{
  "num_hidden_layers": 12,
  "hidden_size": 320,
  "n_experts": 16,
  "experts_per_token": 3,
  "d_expert": 96,
  "d_shared_expert": 0,
  "hidden_act": "geglu",
  "moe_layers": [0, 1, 2, 3, 4, 5, 6, 7, 8, 9, 10, 11],
  "router_score": "sigmoid",
  "normalize_top_k": true,
  "routed_scale": 1.73,
  "balance_loss": 0.00591,
  "balance_bias": false,
  "init_std_router": 0.00701,
  "lr_router": 0.000781,
  "num_attention_heads": 5,
  "num_key_value_heads": 5,
  "head_dim": 64,
  "vocab_size": 8192,
  "norm": "rmsnorm",
  "norm_place": "peri",
  "norm_eps": 1e-05,
  "positions": "rope",
  "rope_theta": 2190.0,
  "rope_fraction": 1.0,
  "qk_norm": false,
  "attn_scale": 0.125,
  "tie_word_embeddings": false,
  "parallel_block": false,
  "extras": ["capped logits"],
  "init": "uniform",
  "init_std_qkv": 0.0358,
  "init_std_o": 0.00731,
  "init_std_up": 0.0358,
  "init_std_down": 0.00422,
  "optimizer": "muon_variant",
  "learning_rate": 0.0108,
  "beta1": 0.95,
  "weight_decay": 0.017,
  "lr_head": 0.00593,
  "warmup_steps": 200,
  "schedule": "wsd",
  "decay_fraction": 0.478,
  "decay_shape": "pow",
  "final_lr_fraction": 0.0,
  "batch_tokens": [131072, 262144, 524288],
  "max_seq_len": 384,
  "doc_mask": true,
  "train_tokens": 713900000,
  "max_steps": 2437,
  "dataset": "wikipedia_en"
}
Below are experts of layer 9 (counted from 0) of a mixture-of-experts language model. Rows are named down (a neuron's output weights, with its number) and show model dimensions 240-319. Each number is 500 + 25 x the weight over its row's rms, rounded and kept within 0 to 999. Numbers have three digits each.
Before each expert's rows: "comes before" lists some tokens at least twice as common just after its tokens as in all text. This comes from a sample of Wikipedia text that the model never trained on. Tokens count by the router's weight.

# expert 10
comes before: "1", "2", "3", "The", "t", "A"
down0:499509491509487512466488498510456540493514503515504541490473521467522523478498513444503478512500458496504499513522489494504523530510490515452478501472480510495465525463430528494522495546497483521496464473509504520511511507528523482470510494
down1:496507464519536510496489505508518517498480497508550484511553502496488483459476500489452470457520490524488514457484476487501496485407515500527503473507514495519494523486512491495483495504552513519516482468483511521494506528427521503497483501

# expert 12
comes before: " the", " a", " to", " in", " by", " as"
down0:481457451469529536530492521513479496537515506519516507519497498439492528518490455510507509509494496503549520504518534453550483461437508542504495522484475499553470536552516545495533528454502501512471490475518497481500483524533507504510529484
down1:486480520556481524512521530504517517524472528474494515525511502540487474518525496496508514513487469476492520539512509461467485501621539508562483482481514477480543527512471517509467495465507517514486427543496515521507491470479523500480489504

# expert 7
comes before: "s", " of", ",", ".", "ed", " and"
down0:492483461524507466518488503510482457512482488542538509502434518493479495510491508450499465495460527532497509499562502496523516546481516508528529520526470519495505501488496474483520518521492503515506523481474554488503471481491503553492528491
down1:514519492481494474512436496472542524512474465512506461486496517520502516486477518519491538491517523546505506498538526516486501470638544518496472497518491496561501521517525515517505497543508477505497493515518500498485467496459486479438520495

# expert 1
comes before: "0", "9", ",", " |", "8", "–"
down0:507488530518533457554521450488546521490544497454477530501517495518538483538465503489519520501499532496518535505504505456483509497544502449502503485536522535513511497526501514532496489459499488532498520523516462495490538501545535507477483532
down1:457522519489492495465526488520550498531485515550489487519494483496486477551472522525534504480471511520543525496449452535491488513431474492477514507471523490441497523502503528477518511539512513466512500494484549529488533473507516517493479527

# expert 5
comes before: " of", ",", ".", "s", " and", " in"
down0:486514477528538524485519530471489494519543523487530516520494492501459528520496490483521454519529489492512536495484528498495446525545471493500509471492526559497482446469520499547477504486464492493491517518488476520523525482524488480521503556
down1:520455472539522517505518488478492517490512467483528493489500507507533526467519514509497495459486531510497480491488514512487523493324463515501487517471505488520529464525500511505484487492477476537488487537489502482463480514472527468496511438

# expert 8
comes before: "0", "1", "2", "9", "3", "8"
down0:510533499524480510485528495490520532549441516555519463502520462538503486548526509514494453529518515463486497498477474530535520464440510486504523512473464519511516521517495492510509515528512466505528484518475461470474451493506492441491529498
down1:531478460482501523541545500560480525490491476484525449570528525517474493477522518485513484464486518509515486528507526509510527470524496488510521508516509515506469485478479509543428539469521503508523472543511519521517494458455485474511497527

# expert 4
comes before: "\n", "-", "|", "==", "The", ":"
down0:480462477533512540553510467495534502487505509492526499469494535516510469502555488483488505481491468519471454485481507520512495491488506494507475490533558493491514531497522478545469500494474502503524492514557446473470499508497508471520506511
down1:472528510468495491553488533491498476495522454525545541528519488511524505520460499497494467495504486525509513498515475486483476525460496515504514527509480502519477499517499503520534460470511576459511530519481495563506502472507461478517509475

# expert 0
comes before: " ", " The", " A", " \"", " In", " United"
down0:498517474442482508495522472493480519471552548520466506476563495507464525499507487529478493464521490517447497526492471518506494471548434495463521516485511494464511473529543505518467464500498519553519531501500518506480479527476481485489516479
down1:516514518477464513440424510524476517522489502487518516490557503522501523509543470510491466458466538518533530483532533503498548492528483499513526478533500498499490501469494504510465513504505484550489512497480511528494507447501535460516512493

# expert 14
comes before: "\n", " |", "-", "|", ":", ";"
down0:478478482494493487450499561521501529526476492514482490517446484499481460543475516470475504459516507464490433463526532476506541488544509508474472477547497506490502543488480490548503499533503498489479524533522475488509507501478481469489466480
down1:509538541532505508557515514540498503478534516528488522476434542490516479504532451483506470492516479507504472516480477464525468477580508479485491520493485492497485516504496540524460497479498482534561493469508533478515545505516543487492500509